Below are experts of layer 2 (counted from 0) of a mixture-of-experts language model. Rows are named router (the router's row for the expert), gate (a neuron's input weights, with its number), up (a neuron's input weights, with its number), down (a neuron's output weights, with its number) and show model dimensions 0-191. Each number is 128 + 24 x the weight over its row's rms, rounded and kept within 0 to 255. Numbers have three digits each.
Before each expert's rows: "gets" lists some tokens that make up at least twice as much of what it gets as of all text; "raises" lists some tokens whose logits its average output raises strongly, later layers aside. This comes from a sample of Wikipedia text that the model never trained on. Tokens count by the router's weight.

# expert 2
gets: " |", " a", " an", " he", " it", " 0"
raises: ",", ".", "-", " and", "s", " in"
router:158149127106135117105093129142133123138117100166096108117132086125103166107154124090109108131125101128138134125154149140084080127135111131132129152081163173150153114082106148129134191082126121100131104122115112118129124118122118118147148133166125149153200134141119120125104152157134178170139156181123130123115132105097130098165177135192160149174131131116096146143116104104146144146118138150134117113147096082099110130142112126142047146156124123136166149148118133146125102124101152130134107122112172078143124129121119073119098122133116107134166135163125118144119143134129117152
gate0:140137100169127137104122162124142133095168119124131132120123107075126152147147161167093114140176118131169138140080124102130103094134106123126161142127143167117136129107143101125132118115156121163102087138120158097154158143148126109140166137144111143130087175093164118162140158116163140118121076123121173152156128125139104097138099096114134117088155138114149084140109082141083140112147176113136112085155132117169144132101084160127125106153127140127147107124173128091138121113118101114132121119163146139073160177086102075143124149146127153131103151123103142134144158128140125153
up0:126109136089133121162123123109131141149097146133101124149104128150119127133118076104122123123083108110106125123159147135124143139137108148126107107112087083147122106117133151123123149164104148092155167126151089149106123114122154139115087119136128103131155089149097115096127094128100094123122174160134071117115156156128154152115187130151120149143087140182129165091139148107154112138102100141115121163111114127100109118160166093129124134117125096120089152139096160196110141135141159141138116142095100116193080081169160172133140115096111122154134101141149107132128125115161125106
down0:182146119166117136138137115097118120100165165143115126126132070152147133149126122159166079131108099085127082105157139136110139107156107109111131138076160111106160135161111131139133144107138142125153140117122137106143094119158148150135105098143098170108110111113097155116111167083153103132151164102147106132138161153115131148141138132125123108107156175102116111110134054146111144143114157155139087150112099105131113123154137118127124072120125095147102112107116121131133119123123112123102126116130137093200099135137124119120102128118073098137132146108075091124155145095147112184
gate1:153164120154125123129144102103106101119108151112157147160134107155174114162110114121145079165117123117129111165105131115159074119105120163077109158184133139085139117112151096110126104139135132098148104105156168132108131131111145107124137159138141179133129108164116123144125146149161131121123128140104127133152091114146077180099200106149144155125150160138148141148146161158131107122137126098145122107098145165141100166117103103136131097155154131158144108124101114160104158133121102126113129132087104153129112131099150137140137183098147103084163181103126127150127149162132105126
up1:154146115134151144144112122093120143118090144123183115121106063119152135124171099125106110163098157127095143150115110102165134162110102122061115140134103160087159162105159110141138120132105172110106117102141168143093109133070152143133114129123144158120118134148104110136109124130123104099124143141151120165197144142120073150117156120127141122108188121141116151127130127132129149174114117107111122087120131142146114125127147109114118096151113143131115116164123134157112121092160133141132118149091102106106127087098101089098110121098140139173153143109107149110146165153133107064
down1:142153141165106168137150134111118165133130103109139137103110115110138159157172136142131193151117159117143099149131101134154189158120104128119110142107113176092148164141172108163122121096100189121080121128088137147103104111157144159111128084123113152114124144114119153154113120121094166101085132156155128140117129099115111149074112127177136127141136120126119146148104137078108129160106120136115125124165077143113116139139165125106137121133135132113098160127134093148107137117164133162107129117150123127132108070086099124134085096116149115195123146135124112093109102123148120126
gate2:156146164118095150119122060146155122158134118090160120126122136106131141124132139129172118113115141135140115125121126134137124129135092122166095125112122138138107126111134112164149163114165162137110170134133172169087102138116133132155139121116165157159126122157095146111114170114155165153110074157159124107138074126096162170104127141139149128104102105089134134142135122091121111114132113145132087128089134148119161133135099107135131150169135118151167123154119103132115145117091173163131120120138157124111112129194080149173158146152142120111173109153140092123149155093179126081
up2:167119175103115145128117106114150126112178169153184129178129172091097121131146126102146089144096130151114112133109151160157120118132113172133118141097140141115127143121153105109140115106144121123132146108135139115104118139148154119112153106150144178167145138098115124123116174124114159159142100133162156172140112125115079149079099134131130134099180140129127124116102167122123133155093171127124087128125161119102139130157091134115127144134113130102136138089184087128076135115132154128130137089112127100123168113184077157133152168130133158109134097143133121104133119140117157074
down2:107136126137127149135134149099149129128151185155114161125133182119116112146152110122098138115163119144086149142139124142145139172104125136147135099128116131106144142136147177116131129197117145104120105114168093095127100102110121135114136124153111102139139156110131103122143125120137080157146094152129115155133171156112107058123123134102103127147164137163115092142116168143176107142153142131118158118145151130100101136151138136139138122099124162109146133133169136112109109140104088120176120153141133127142189105093098120134145171111167145123056162109080139133115071137107126092
gate3:134155106139135120112096131143113126097136142107133127093136131142183165093121101140149130114106132178166163104102145123142119142119130079152118137097110127125122102149087133165114126069134147147126097155118106133122152135160092157124092169149157158152138154127120111162185160120100181106104119153154180128131125115173092137134141104127115090107118131114124117110100099133115161153135141138162083160084120126165145147123172110122117120141109121128151111165151116106098130161122106105127147159187139108141127137101186106111154151172103138124141118117104134114170148125110141170
up3:131097140111134134119169153114112111137128119164094119156137130141069109144120131150162128152138137100093100143135132099076151145128134156097110089165143135100104140108139105107115168170088147102137142117111146119129116115114113142145135116106111077090101103140143142102113096181144091184133111103087115127147122123102173131141118165123139132184152136156124144123139189118151099142119100139122159119138138159094136142148112159129137091065138128119138159100079140112195126126159143127152109108100148135087162113152095141134083108148110142096137101149107116125108119138107128118
down3:110124145178154150133161105110125171112136177143145114142127140093144100129110157122157107137161103141190124075148103112125119143142109117130131163120206135109139111147109073153148134072156117160084157153132155119138181101136102114100121134132132155099163154164124134084167136135124129128092137150129127111163149113161136148079096139133120090152092153157112095104110128097114130172104088078133139143131111129118115134113144108160106151084153134167104112164139127111119110132111137112150145131094110120158099132126115149160151085150134128128101100132126124116137150135142132130
gate4:134131134084132156154130093145138131122120122079103159102145132123157137152134116122088096123141135169141165122125165097125173130120099141115146183139104149126112118120101157133124092109146139143154073150136158126096125162172152132127114110118133151132142127175133118101115144128144092153131160105094085125100117164153115124126108148077119142124086110190136118120156159137129129127108099147127154128085141138143122126123135116132167117120167135062166128137101162082115126177117145134167128122166133110149094105180133112100172131133079146127131113104142098113179105154155113128
up4:126146122168088088149103117128106128110153148122139102135135123156110142128086122154144153107146118121122121127145117162101113165109131149163136068181121116134156099154150149119170130101134120130118154138125113091179155106075119112164152150151128109107079132097090109104130085102113105105112095128183137138098114086135131116115129107184120148138169158086129116116160083158149108133111131145111123080138151134106149164128159133112148107135147122161136135089119120136133164090123114144088090122097096136121178125143125139142114137106162143146116155156127128139100113063103118121
down4:133126150114162127165125115151123149145105123096077129103145118117164143152133115104097097155130163137136144126148156089092146147094089138136178119120143098162095106105120129145093099104091139148141141133118114090126086171136126138116130158146110143154140150146129132066103139105160113145132146116155091133140116163114116159111121141134137137138106115157156103146158135146157130122143116146119126128080109131143102131120100151134173122110127124045093134143087132087119138158155134129145148099158130121153091144179126120138149067123081160113129137088158136107162127157189104136

# expert 0
gets: ",", " of", " and", " in", " to", " was"
raises: " the", " ", " a"
router:171161154105133116112111073146094136111131122136143132118140108148091124111106091081124105119170079126162131117149127134114145127097115153126130139104146185097167122111110148136153174098146096142165126130095114146152132120152078159140144129185138144126170120170146119124058115149139149170148165154135148145125123155113099142127165120151159164134139114149119147165096097101168150132109133126111124137135123056122138131129130133114068118145113103113145103125078135124151105106118134150115148156128132091110095126078124127144088141120145102128127152125122128145138162150113166154
gate0:128117142109101124137146107147134143117126178124174144132150118123147127150186086118165139152137099125143142167117187165145094121108126096097133136144127106117170088115128125127148139097110117144143164165129112096123135118117132101144098171131118145144115142178118122121149106218109137125147106123077128075121117157150096140162142125139154134119140119125102096148187108105142111105118095164157101079174113112119095101175156161135115163132148120122131135134118130135188099126120144143146155143089135117111124105119164118138095102147104151143119161123117123136145127108142091140
up0:111083121110100121135122127174126133110128145125149127135146125104135113137163083104165140157123124134128168144088200171163086140096134125095131125115106087128150075108150121128140137105111120127156137171128110112107109156088137098127119148155099141147124122194096148146148115189106139118155134094080112073134120132133102122161133125127148141118120101148094104141153104100148121122107096144157103076179107129122100114148153185128140176113144141099148143123129141121165104140132169132151151131090142129104127137142150130141118114106118165128137170106115098130135113099133084111
down0:128125094151121123087088144074112090117113100135101144118107139111122163118063105129124102100118123113101132136136101114095158144145123191148091122108114140128101148161141134145123150131092130106120108088081129144140136136147091165109127096135128120128166130105158124145125157031149127122124121136147094186117146154102167119123137134101151175144112123116141177088103113114116117158145135112114155174145137122133140132087145159105149118120088120126129144156131139120091144123158105118112146110153093134181134148094115123094124161140165118139146092111096106125104137142106130100
gate1:158141115117134111141094097092122138146123152146122126154152134143162112097142106117151128118147116118110106167113168158133110125149129123109093102151083104122077160107107153101167113129144157116110146108140140154121126133099137108128143147135107102120085118149196165163110142142155121098144127119134097170130122106136132127184128109116163141126118137159170114146089144175136127104091125119089102136096132126131110104175108109119086192124134198148120082149125117083090122140161154159151145145097095145142108160130126105161113148124113123164094161149130133087129090134119129122
up1:096132130127159171109164184136133129092154080117128128103150137102106082158092142142097128145126130141173136094143093108108162132124153135157130119107164125121136107155144109139124112107111135126140146100112130110098119116108127110106108115114144148126147150094100115113138116138118113132132142105135130112131172119076123083093126148138170112121117140086083141143145124076118099133132153166175145115155157149152116189105145134152170080137175057105138157113126111169143110098108128094134137108147168112087159129151146139097149113118123114095160119128139113135144145087092115092
down1:165141156138130149156111103138177160102134142157119134175135136129162067143110155170084143119147160128146102134102105107144140101131073089102125135102124125142096122127074125113131103154112141122146131121116158118162129101147144079128152108132124134119138164156196149202114134120147110098125130153100134144116167105159117113155130112157131161157155109157137119116126165122133152145091120099101124150129133137180116136166133153094094108150156196124141132147161094133152127139139119107103135154124156147143128142102091116162098106115131104127080107121116131119135114168120119147
gate2:108109091088138090137116120104177108088142188122164138098125131135120157153136165143111114175143149095166072137170128157124120153165176152149106121130104127130161199131132122107118107103137125149168124109133141094167123128094080112123135131182132122149145161106087134160116145137134125114133118116124116128119139089130097142106127189142112119125055106082146110110109116125150120158119119111151114112142123101129116134116134152163137104146116138136135146133123122168130107077141124172105174162095111138140127160135143106090120162151114137118111146119105110123108113136097139149
up2:147106146149139114105120105160156122151146157157150101113148153145148113121110176125153090137118158134128113164188105167108128135082204150130104119151111116138186211135140163092106117117143124124186098110106132135137142138169127126090136135096144120132166139104117132161124138110120149135104100088116094134151119120096092157166135143153110138135151124135137143140087120150129133185120154149130126095143107094103117138103167129133115128123148139140133144128179138115112143112162112109127111124159160088135134163123161120138072177160122157090116135125125123130120111111130128132
down2:119153108124140117154184141079103117120110097120105132154089132111097130116135023098094160111121077109146135114099141097126123135180099138127126118102154149122105117131133114182117131112114138153091190132108115117127127124099125145128151126153077108164092105147135131113125133118120116146148142173146166139114140140117146117116135115111102112087126142122140111119165158109139114085146134096107140097134092135179121127135073106121138117142120109089101122171104148138108126172113136131161158141091108139113086080106105136134176109113121131141115083133135142137114143106125114112
gate3:104144126105090108157141113134168127151116113113108143120135119143130126140110111126110147127120132123129118118143108149136125105155133126109087114084133119159128138134132129090111116137113146134150086154126079103112123146161134110120142150163130108126146121061130110142127118108131150128137126114153053157159110146103110075168134112100142113140154115123132108106136136121158096241104155182145124141161131120108099167169144104147140093146150117124084119143108109132172162167128165139132062109073130130155133110099103148112129097110141123116144125183160146144130126125130140120
up3:111137101103130131129168112108146135160124153095076195089120138155160133167167111102119106094107116111133152106119160144153119100132137105114107098103146118171086150121108157118133173135091141140115107129138124142100174143128136163121143172161114134121137111134159102162135138100121144163114125107101127103126117150135107080175111132144132138142137120098148075098102087146138146157144108176206112099131137104167090134122156143138124123134162139137105115092131143157149139194118110129143098141118137139114115140131112120114169149115141114126097099169113146132101105145100093130
down3:097116143127140131156145123109126108140143140090117140100112090136137113163155067064117100108120118111115135108149160092135101137131111133143157091129146122089106131138172130136144174100139151096111126083145111153138103174117094164121110142146121106153170129100116127144148123132150142136093111118115129135106152147093131095156119133155151099147104086113109106131112147145144179091159143119154125153155119164169129099095136121160058181112151144153135145082144162145115096174106117088153142100154167134128093146162112106171149149154125146119119098142136120117112136116110126141
gate4:163161116100126153095127140159134127152121104151106110120127146117111125128174096144089152117125145125133099138158123157155122135132134104108144102120178146149103107077115127134130146136128130143126116121196111160140131142097158111162130132083122125127104139111145133096129085134099092152113130140116204101129087078140110065123163097091160100116142141121144069168181155120147117166144148141146106141081099122123102124151108151103136100119116171148113172110101129172117128164150123144122115102140128149082120131140106111129113124135120167124077145154157121155134118116122123106
up4:093117167141149106108113110160122091116127158148105180120133151076125098153116116116155126124121155095105152157152142130143139162143159139135128156159106105105124101154149129135121131140139093081119126160118102146108127152149097121121154084155150124114129159111142081114133126118133157138092095155123125159155125192117116114131116125172122135088139116106098151139130070156160132144105150109134119145156149113149095145118114146132059137111122173116132126163161138194119124080103135076159090119109151142186107123144143105146119122098143101146122122115103136142137158106115135174
down4:087106167162140124112118108094113103143141148122172134127171086125168105153078159083161115161097140129103130137135124157105123104120108135154121124150068105102166141201118136127115102128148102095149129137093121108115117104149100121099129093177152125156128127110139103150107176144135151106137135139128107180122115152133139140109131132173108158128104141088115164098071079134109138109137124159086121126173155119132130107093144087124105150144113128123120091170152120098141103119112128085115148144107139102142143123111129151110148148095146097125153097116133134122138145096144114159

# expert 4
gets: "\n", " (", ")", "==", " \"", "\""
raises: "-", " |", " ", ".", "\n", "\""
router:150143124078155130119083130168158120125120106163100091123110094119092144101136142097100100114128099128126121104154153139075076138156117107109120157076165158139150137094104125106136195082126108111134092137109096106123110108121137130136140115159100147137193161144126121114117138139153153170155125172116115133116124086102131095162160119190122125156132125126078138113163097090139115131104130159148136140143076070129108132141100134148098153149122120138121136161126118141107130110108177137117117115132138110141138135125109083123112110122111115123165111168113116143098132126138111161
gate73:111110119100114120111136137113111145117093149139136129173124110142132152151114162130149087093058115130098084068140105127147087135120095180143130147105105126112188147125110115083168127172123104113143100136130156101131138138136142127143071126126108140166181152137155142115171142136137065117139127155165158108145108169120143092158144129076131130147138111122081146160110100168149114125139135084156116144125138133167159096149107119113117144156123159115104113120145132122122101143073141125157120178154080138129128105144120137158126146105102139118125134111122109121109110142119147124
up73:122142125180148141125139169131114107171093121127174155128128162149135085129134146149117124156131117152144111112129110111087165149089126130095151103118137152111120107109143150147122103102173114115098133155156127110109153130130133145089109118123153093131125134077093168138130157129142126092137126162131114147170102121092142132131132130150089153150136076085123118143141144125143137165134190141143157125153101148102134162123154130098156105140099150174128209117088172149147138118115143099183156163120125129135117149097089123159134133145147140099110126130089119131125129097176120166
down73:109111140143139147125154142113104137144101122146142145161149156141154114162147149154133098107098098158153115145122114141152134152078090152090156154100055174109146113104119127093149109130150127138080157136119105149103175081157131125119108129121147102121188156148145138135164137103151131099160134155147110102153113121103116083171147121117104122141125076078141133159118120147178147137139111128127133120130129169144167131114148109137132091138102159142117145119055118159145142122111144119166138188129068149152112113101110126140140135138110137104135114117112152149116107130158111112
gate74:138108086118154150185136146143124118098103156060111076114135133046090144108141141148142107096085135150100148119125125143136117101137127130103145131147159131104147123150121075133131128108124169145122121142140086152124129143120122173116169133099140132100094110144142157089137152091112092139153141139115157111104158122115137124088145141110100102153114097141071149163089150148135106145139129102118135132088088119152159070122140117122141127117096110157093153134143134121134112084133127160124145167097086115112090156104140118131145119149155163141130139120150117105138129121183126138
up74:124127116085179129143133125144143151171108093062107071144148136051089154127187175122106122132068138134074119101158121091143153137120135098116147118173129132111142149146100088125117089121145164121090132145116111147124148135125134135108139126145141110117167112175123128112149102110116162114164145147150133153156097123139132136120135187128130109138129134132118130134112111169153124135140136092131124135081084122132147103122135122133139159131090133128116168118124115168153086120177142153140119149105109098151117135133122140164140144161130161168128122124138078125168136124145105139
down74:095130154119163137118144116123141162118126081148139166119147088178104111136144159146154146135094158125102133110103122125122144135107124084167083148125110132151161112102107135157120063148136092101112142125120150128139097154112173053114141122153124123161140153137151129161134083179134155120155129126107126164162102110164113119173098140115122129148165165117140143112126106135142170119141077113149056119133131133104141104140138131112105139150137129130117173117088090114134153121161108123137134084157130147143182094126123121123155158165116091147158134124137108150125111112131130128
gate75:120151099133141174127139138158140090090146128195139104166126109093085118146091124190111180125112127122125140111159110092121129116151142127120123114138112129120152142134144126131116143097149108119127130085136133113064116124118133123165147146137115137138112156114116099111118138105139146097155144114166133131107125155144131144123102104102150144111137040129155094138182143076141109146116174148168129109172111137132130103119117111123130091143122105133130136104092140131157137143137190158129124173133106126120161090125147141143101125114127103079077095124128102081131139169137096108
up75:131106124154076094098144100121124156137095147095122181152173114132160142072129147098115093107161120162132111123102142153131135113139118112142149130071098117119119111133082132119147119167096124134099101170077134116154118144132097129090152160110152104139138078125122131162142117126136142167164112136100136143128142095150097092127142140140110074127140178097131147081095107179102142140103123149098124133094125125133137113138126133088095149125133130154086148131130098114116093107105046094109128094129138100134107128112150116140108134130111157139164161136130114147141134111131146152
down75:143145134150132165114144123143123091133148113155168099148156121106083119130097151144113162120153129146120085109163149108150132101144102095125150133106124134123124126158088140122122136081121113117121128098106152127075141106100157128142126129125150104137121104157150156096099126064109139109129151145164110160098101141170084175113103087114138139094126074122138134131136162135111104125125146150152147100155109141170156089121120148089121100128146118132127174095120099106150136160131137188169118175129098150119156080142172127144110094118113139108110101122135086112189114132137108114
gate76:132158103159122131141106111114098124109113130079121144115121148110157114144107128080131123149109117135154140117109087125170101120169165137142126173084145114073127125130122107188112116147103147127119140171092146083104133136118150107081159117171108126152101151140123134144061106122123132116110109155123126103140113164122142130146152126154114115111140110095121132092128144111066093156157131157123181129124084129095100186141114080138126112103170118096115166111163146134132134129132143163128103139079098161140164133179118124118150151140109143154124107118157138154130142120112149121
up76:102127151123117144120092121131153151166122133110153135150105160178152142156115086110105160175106120152115134155174142128113126120136125092173106121083109140157079168139140137126112120089134171116181137100118139156138141083103172140149127145121098121090097101110183138101129158126133103147138125131089104116141128146101148123124149167152173153150094147092131103120111105168119150120125138137115113131140135145140105110131105096145125128151097152125121086155105124139153107084173147139092137170118157109132100158124149148109115145089113115074107151091079118144110127113099109157
down76:144140132122127101130109108136111122071075107137130099106149104099125152054177114159127113117144145143117135111103103113141127123128124121092164157148129094120186118112115128080105131152117118122107127151159101094129082127106097144094123121137128154186140159101129105113168102072081182104140136115134117118167103114125088129128112114124142141103141103120121141135163169093111107135102162104134151125134075096117134124124200146142122155106147136126137171141161137126138131183085150117161143146142095141141118147123148105138134124116143142147132106119160163148149115118162116119
gate77:128114166093113153154144130129138153130127155131140106106105117137140134110120181142129136118112120138153106077114137157127100141131122105149123162094157167172110092144090119098117146118131093104125135158139169168109121152153140144128133110154176132137164154138151163117135129138118158115132155147148095104158111147160104138099114138149149112132138114150165096100190108116129138106097107113137119142099101124127176111093127105119132110106132157126082113097147180168117144178105133126161139088143105158118119168133117114124163168068151139115115090141106101107154103120147067172
up77:136148105160131127104117126148127117144098119132132122123134128117121167160137069113136107115108153143110128151115105086137135102122165163134118110125131108099125129132153116172117107153109142124140110102091071104141103086146131087114100140117097117158120094096128099148139131127131103147153092116140176170098124147096150096145128109159125135139112147108114204144101148152114111165138144157101167100151147159104077116201135158100113158148117084116157150151114105158142124113164116143106097167109165086139128108132098158149105140147119130123140146132129164131125131102104154067
down77:134119127127109142135118110120150168081099126099134122131154137094167097091131177106091116123099141119140141090175137142119160168119124152113129140128081179122152127093117124093162132097126121123134147174118115152113149139154132164130107173159148121114108120154112118115140110090109126090094145127085125113193137122140147171108153150129141157108182097141133098099154130125103129116134109094140117114111107087145144127105079111163132103071125131164156110136136108110125119095135141138115179116114115157125101153126162118099146103125128138129154097100129118116167164164178136168

# expert 5
gets: ".", "-", " the", ":", " |", "|"
raises: " ", " |", ".", "\n", ",", "-"
router:163121112148107132126156170130174143151120138127107105171099095118079136139142124119091110097121132129148090104145140143076112108077132110088126105158152145134174128138116115168100161104133114111114127153122137096102130173146124113125142131171150169120107115143134103107129088168128083134128141152115137130095115132093082132119140156168157116166121147141073135102122088141111117161099140183108119104156104117096105133130150142148087141179138090144133146114113167137154133100084152148126132119123120104092106120149101097106101153109110130119143112103131113107134111107165115182
gate0:161104110134134137170127125143141099112149141122111096096118119127076116141129125149131097146133128112109133112169124141110132128149096106155133133085150115135124133146142121134112143140166156126136094131112100121099131078103151131093107073119206176142101079127136140154139105150123138064128112154125098120143109177091109080149104096079146139121140150129124106178106116105114106114112106124114169140110124127136140120123148053168125129118117084097135144156133124143160127129137152103142121123146123108142117104147114102113197159113132137125168139132140158095140175129076138136
up0:130144149082088120091129138098143120167100123091118149164114132133139130140124184106144138119090131109160072097107136131130147144140109118118099135129119160127084132097164157113135149122152161104117159137142152149149071138142111145131179102144096116121135134147121110119131102152138100174136130111094138131093127092080156137096162121123143115145120125155173141167147118123100130136136152121117100090150118125173158149110137170072110165114175112137139123113146114105165112121127142119122153141094175109096139163132119142160116138100173142114080146152119171119108102086166107130
down0:130150138148116099123111116087169076135113096141125124121125134117165146095133088073108122054157148129132119141094121132127133114137167168127104167170143146106164090122099151137136135149143144150114172157087154114155125152131155130161173126139145079116159172137111106112118117120120075139146116160146127121108124097143109164099150121115096156131107133081152111132075103131095143096123150098136108115124107119149108132147097144118126157133125133119129131063119118103114131129151131207127140119096141098125121175119126129126162144083123151101107152125130120152142091124146136144
gate1:188175130163096161115140131097148127138135118120163133139096128169158158090144112173104160125153126123144155092160104141065155118123120178145121141123122098141143182083143104131087118102140092147135089149139119155123121126123131131151126141135146124126130107163140134124147088113126082125116111124120126173180082110153119142124123110104085186131090106135147102093154100122148131168125162136137135125135123131127140115110147111131156117122144159089107114144114140106135112123104145133124080148125125124138114123130123123158106146079093159080129102070135076109115131138146168160
up1:168154143160112149119118165092134137128106115097150115148091123159160158110122093135077162117135099142154130087172112136084133130100132142146117149116113089147123170084156118119103115140126088122131138117154107127128142119116164117164119122114130123129149112157133131122133089103102111139104117153167129179183097096136137132154140128129081176157129127125162134106146112102124151179105177131146118114119124129118142109108147110144135099114152135070133104141106123091128102139124156128130075144129110145151102113116187118164088148080141147087123113075134112121103108144160155158
down1:078060131106127110147125104132151102133162141147099133130124166115107120135138089125173082135122135091149123153094112133184107102132153133129096095142127164143114125162136144112133151153103194129113134099103129104111124147123158137097129125122101129130096137088096135126132124161092125128158143109107115098076167173094111132138133137106132117092138139156117143161091172151077105097129142116090128121152141166114135145148128107121085117144130121177132177116183116135116128121111075124113145111130119126132131154100159142120156101135159110151087120164133132163137130089092102122
gate2:153114101172146134137191102149124118104131145153159113102128150109090141131147112144104096184123130117117133136104125174143135143119167151102155126179130158150124127125129133135095126110128138159128117111106147133080162098106158143136102184121168151105103133125099120094169149118133142111112106154141126119148071131156154121163127130143104154114130135111114129126154140139137109085126154121148125122172139146137153133142138148159145093162120133107129131079128112184155102092110136132160093129117193103102120128156177113171172131152113170101179155119140165139138128108105095121
up2:112142101127156146134128136117104103124138138179157124107128136113141123148170164139069123113100184152162131171124160133140174108097163120113130174140131142193132128139131113164130127114135090142101160080139091153102184107126161099093095134137102110146115088121166139153121114108172140116092146137145139099109096148150173106169140158126108158084107139105144126152135142164113104139119116115133174123113108152129132107127170103140139116175124164132161126121117173158129108130147153103138104090144156133103110106131142108148158147147135153156154121129132136097103150143128134093
down2:104143123115172170080108130118095169178148139124126158069130112126166096135145159135122140111158175144141101143147170140111163113099123111110116148082113143138144138144090095174110118116160115103118131059162152119122175129133142121113127108147101109115158133141187127137121133113142145119120121084139086096111146174109127141141163104121129123120119132138088127141141193134142121139119122164150154145057082131141148142136133115120104144164126112141142151158123159141099107102176112114129091119131144112128144092117118145122115121109164116143154133150113096114089114138150146104
gate3:136175121114166138154112139089132141166079170094156139140115138178138135143130147112092104124175156129172127133131140169183149133130147116147126129135090138110106124137118126092119096127145117099153131157093105144132120100162174094181149094135133153113133173101142150110135142076113172133097116100157114174079141135133122128154110125118140129173109164135177131134140116171119142115144124123138138152117126138160145131126112116111086133124141136143104126096132111138157124152109174146144107173110133089103123176147141130073132111076106150098147118127126104163111115130141108161
up3:123114115154134093136099111131143116089115113140137103141150105167125095135094125077104117129126088128119130122108102053108089124121131123166143116099173090134103107098122134128144100131142137161113172090098121059114116142119124143068146126124147125140130126165074133142109153146140084118153136103083129100123111140131186149098124109139117119098111090128106146173120146105176117140088141160104146113074148088149176147132122127118121117125099108117125118123107116120122134135135138091083146104158139179147118125104139159148140134142170144135090131121145097105152120094135134139
down3:139173144119188111138148185090103152108102150091190134134121128165117133144080145105112113138144151114169174115142126132126147129127167112157136138132119124105081102102112089115123089109123101100158170131124132118151149107131159111146152102108169079103132148101102121113110170097107114119137105091122114139103097135104144153140123106107144123138111120123147098184136121148139106121145130130153139133109158173132168109083110130107110128137154114108097104092101130129143166163132162122117131143129142121120132197136127142132177152083122140124146079151126088125143121090144131156
gate4:132134137130153123120150125119097122116141124153147103148109127117146108133122156125156151117100134180108114153161130157121129132141172114092085159158146098121122145131095127137173111153118124126155149163149112111121108122092149127152122144147169153144162196133094094104127109100112139063121144134093119134096150136162138096112107142103157090107137122140049145148116099157120147143143114134093138129120108145154122133147112117153156125109126142099124145120111081173080126162123161142136162142150114104152163151123078132126125168087150178142151100080138149112143131121129145186
up4:132130155116134121141117126149141102121156093135153129121108058089146099154163125129137129095094091139108119161160155160142148134144155143125098140131140102124129151165120118132137104146113086173135115115150116141119110148132158133150113152145149146116147192128129103111120067128107135099117114142101145147088135119153122137124100167094130101102127089117096139150129110127135170116134106142106137163092152143149116131113115115115141130129139153103127137102128099143072121154140174111130156134168131126143150155099065155134102156087121163171151092094092174081150132120143143195
down4:069109162092132134135077126120164077143124145102139139111125103087126131137149111126106152153107107166157119100113113116167118117102133121162130105130130130138124135165176108146126108116124096124101103079126148135120161154165105152120110132101099117098086126110145158161104101129132145128107106130131135119131075111139153166117129102152114145158120117135155154088138139109143118097140132088160123152120198150080143114083113126121103141120141101119107073115138155117150176146112133096116135149150171186132120151119153132156139111159145140169128144114083152091096158159138112132